Weights of a small mixture-of-experts language model, trained from scratch on English Wikipedia: width 192, vocabulary 32768.
Below are experts of layer 4 (counted from 0) of a mixture-of-experts language model. Rows are named router (the router's row for the expert) and show model dimensions 96-143. Each number is 128 + 24 x the weight over its row's rms, rounded and kept within 0 to 255. Numbers have three digits each.
After each expert's rows: a language model's description of what the expert responds to; "raises" lists some tokens whose logits its average output raises strongly, later layers aside. This comes from a sample of Wikipedia text that the model never trained on.

# expert 47
router:144102118086124143058121157104121139116162135102140131170138089103141139102182142145152095096143088120104084135127161115153161166081167118099141
What it handles: Commas closing an introductory or subordinate phrase, plus subordinators such as when, since, while, after, because, However.
raises: "this ", "it ", "their ", "its ", "these ", "the "

# expert 23
router:137135100115121131072160185106092143118138148105165179140149100094175156106146134120109093102143111082101116151140159112126148124082148146108151
What it handles: Verbs and prepositions after a subject, typically followed by an object, such as with, gave, called, received, wrote, won.
raises: "the ", "it ", "this ", "a ", "these ", "similar "

# expert 31
router:149124093130140164100138137099131143100169177098151148162134091117134140079148171154113108117130117094097096142145139128139135158107146126118138
What it handles: Hyphens, digits and colons inside ISBNs, scores, times and decimals, such as the final dash in ISBN 978-0-00-722570-5, or 5:00.
raises: "plants ", "ulate ", "species"

# expert 58
router:168109075120142153111157180101091199125138142128128172136131115117153129112129116143097099106122088112105111158141136118150152151113147139121157
What it handles: Copulas, auxiliaries and prepositions right after a subject or noun phrase, e.g. is, are, was, as, in, has, becomes.
raises: "& ", "from ", "and ", "role"

# expert 39
router:164113115134112152084142210097107163135149141134138156142132110112123164109131124160132106092138089102081108177134157119162155133132158126093160
What it handles: Auxiliaries and pronouns in running prose, such as was, is, had, he, she, a, and it after made.
raises: "recently ", "further ", "well ", "similar "

# expert 51
router:141118103111106131117130156138140128086144165103125140151155061113121118089143170140122110115129105078126106149149142135129181154137138130070165
What it handles: Century numbers and ordinals plus historical and geographic adjectives, such as 18th century, Bronze Age, Latin, Roman, River.
raises: "next ", "same ", "=", "); ", "& ", ") "

# expert 37
router:172121106119130128120144150109096145097160134117137140153162116098140136107156126196115115095154125105091114132154117102123137129099131139110147
What it handles: Species-list text in biology articles: Genus, Species, Binomial name labels, Latin genus pieces like Puccin(ia), and the parenthesis before an author and year.
raises: "he ", "did ", "she ", "they ", "|---|---|---|", "failed "

# expert 22
router:143138122133099125069138191116117152104159130106124123145164095123154161093137153137135116123180129107098087130128168119134170129130158129101142
What it handles: Head nouns for people, groups and organisations after a determiner or modifier, e.g. singer, club, band, president, company, commissioner.
raises: "by ", "well ", "on ", "under ", "early ", "he "

# expert 20
router:140115109124119138120129176107113143103160168110142146143154088108124121072145158164117115129128107100107094138172136108136139135110127107118137
What it handles: Pieces of company names, place names and technical words, often in tables, such as Vinc-or, Cheng-du, transi-tions, osteoc-lasts.
raises: "Team ", "he ", "team "

# expert 36
router:160110126096095159108153142092142148102159154084172136172128111102139137095140171121145102104137088100091108162152148074152169149101147123062122
What it handles: Closing parentheses and quotes after years or names, especially in headings and birth dates, as in "(1987–1991)" and "(born 1958)", plus line breaks after headings.
raises: "| ", "they ", "include", "of ", "against ", "& "

# expert 56
router:134117121146089148096150117106120153093173139106138138161160095102111157087129160166109109115158103116087107166135149109146141140102133139086148
What it handles: Double line breaks and = heading markers between sections, especially after article titles and infobox lines ending a sentence.
raises: "== ", "==", "different ", "various ", "The ", "==== "

# expert 59
router:138093123135119159090133175094104147114158151114130147157144121103151159118160138135112082103158127137090075157159149101124169156120150115097133
What it handles: Words opening a sentence or clause, such as The, It, This, These, and relative that, which, who after commas.
raises: "same ", "by", "new "

# expert 15
router:176119106112111127103164112106114166119169141120168149112131099120132158116155141149108079132126109093087109127161142108154149150081125114110148
What it handles: Mostly the word to after verbs like handed over, introduced, fell back, plus line-break list dashes, open parentheses and would.
raises: "other ", "=", "incumbent ", "ical "

# expert 28
router:173111116152129133072121158109119139085151147110149151129142119086137150124170146126108133072138117119113130152126158134125159136142148127110139
What it handles: Articles and possessives before a noun phrase, mostly a, the, an, his, her, often after in, to, as, e.g. "died in a car accident".
raises: "common ", "majority ", "popular ", "==== "

# expert 1
router:134114113120118143124125172107116145096160166114143146135156080106121121071142155159118111133132109102109092141171132107139135136113129108119141
What it handles: Word-initial or middle pieces of personal and place names, often in lists or tables, such as Fre(isler), Rob(ins), Cus(worth), Hel(u).
raises: "in ", "were ", "run"

# expert 19
router:158101111132123115087151136122111156095136156116146115163143111109135165110127121145134128116169121115076111141148135113153149131127122101125140
What it handles: Words in short descriptions of people or works after a nationality, such as politician, footballer, and, former, television, in lists and lead sentences.
raises: "better ", "further ", "ic"

# expert 50
router:142118098146099129111105163118128146114140178098104159152170108111119155116142167153136117110152116093132121158148151124147158138113140128118166
What it handles: Units and prepositions right after numbers and amounts, such as million, km, ft, and "of" in 350 of the 500.
raises: ") ", "→", "\" ", "related "

# expert 0
router:155139096103130148076131171109113145114143135083135144156144113081144135113156131113106099092183124126104124145140154125121141138090149129117136
What it handles: Prepositions and participles after a passive or copular verb, such as by, with, including, included, among, in "was included in" or "supported by".
raises: "that ", "that", "help ", "... "

# expert 61
router:133090129102088152118160128091120149092164161098161138140156122105125145069129152157112118130135113082076113147151164075163160150103151125086140
What it handles: Line breaks and dash bullets ending one list item and starting the next, in cast lists, result lists, taxonomy and infobox fields.
raises: "| ", "- ", "than ", "to ", "==="

# expert 11
router:136114107126123133125123168109107145098157168107134142142158084104116119072149143158114107127129111102114092146170132106140139143112122101124142
What it handles: Middle or final pieces of split surnames and place names, often after Br, Gr or Tr, such as Loh-an, Dres-cher, Amher-st, Black.
raises: "vote ", "vote", "Pld "

# expert 9
router:145092116118101133104145155134111168115163176070131120148138109126131111090130150148145122126154125112093102159155133096147169130118120112100150
What it handles: Men/women/children in event or team titles (men's basketball team) plus year prefixes 199, 201, 202 and small numbers.
raises: "particularly ", "\n", "- ", ")", "s", "especially "

# expert 2
router:162121125123106131069147182113117127119148149114112134134149105085128149110170166162130104096161094108082114153110167137117151142086154117116133
What it handles: Adverbs and participles right after is/was/are/be, such as also, not, likely, often, still, been, known, later.
raises: "cited ", "included ", "featured "

# expert 49
router:157117105116115139061133167104135123123151146127129112141151088102145113082134159126163120122130112114103107169132131104153168116114137110087180
What it handles: Nouns naming an occasion or period in career and election text, such as time, election, season, medal, years, after first or the.
raises: "specifically ", "include", "include ", "alone", "following "

# expert 46
router:131092125091129138108127131109132138094169183091137141132121090085147132090121142153115091113142111103104119140137125101174164130135170141115180
What it handles: Table cell pipes | and row separators, closing brackets, coordinate marks ′ ″, and infobox values like Animalia after "Kingdom:".
raises: "\n", "\n\n", "\n  ", "; ", "short"

# expert 21
router:156146097101100142085130194119131138107144117103129124141185090102127149125146141136135123114152136093097102170150173113124154136112149114103156
What it handles: Common nouns after the, a or his, before of, to or for, such as support, development, design, way, effect.
raises: "he ", "in ", "on ", "of ", "and ", "well "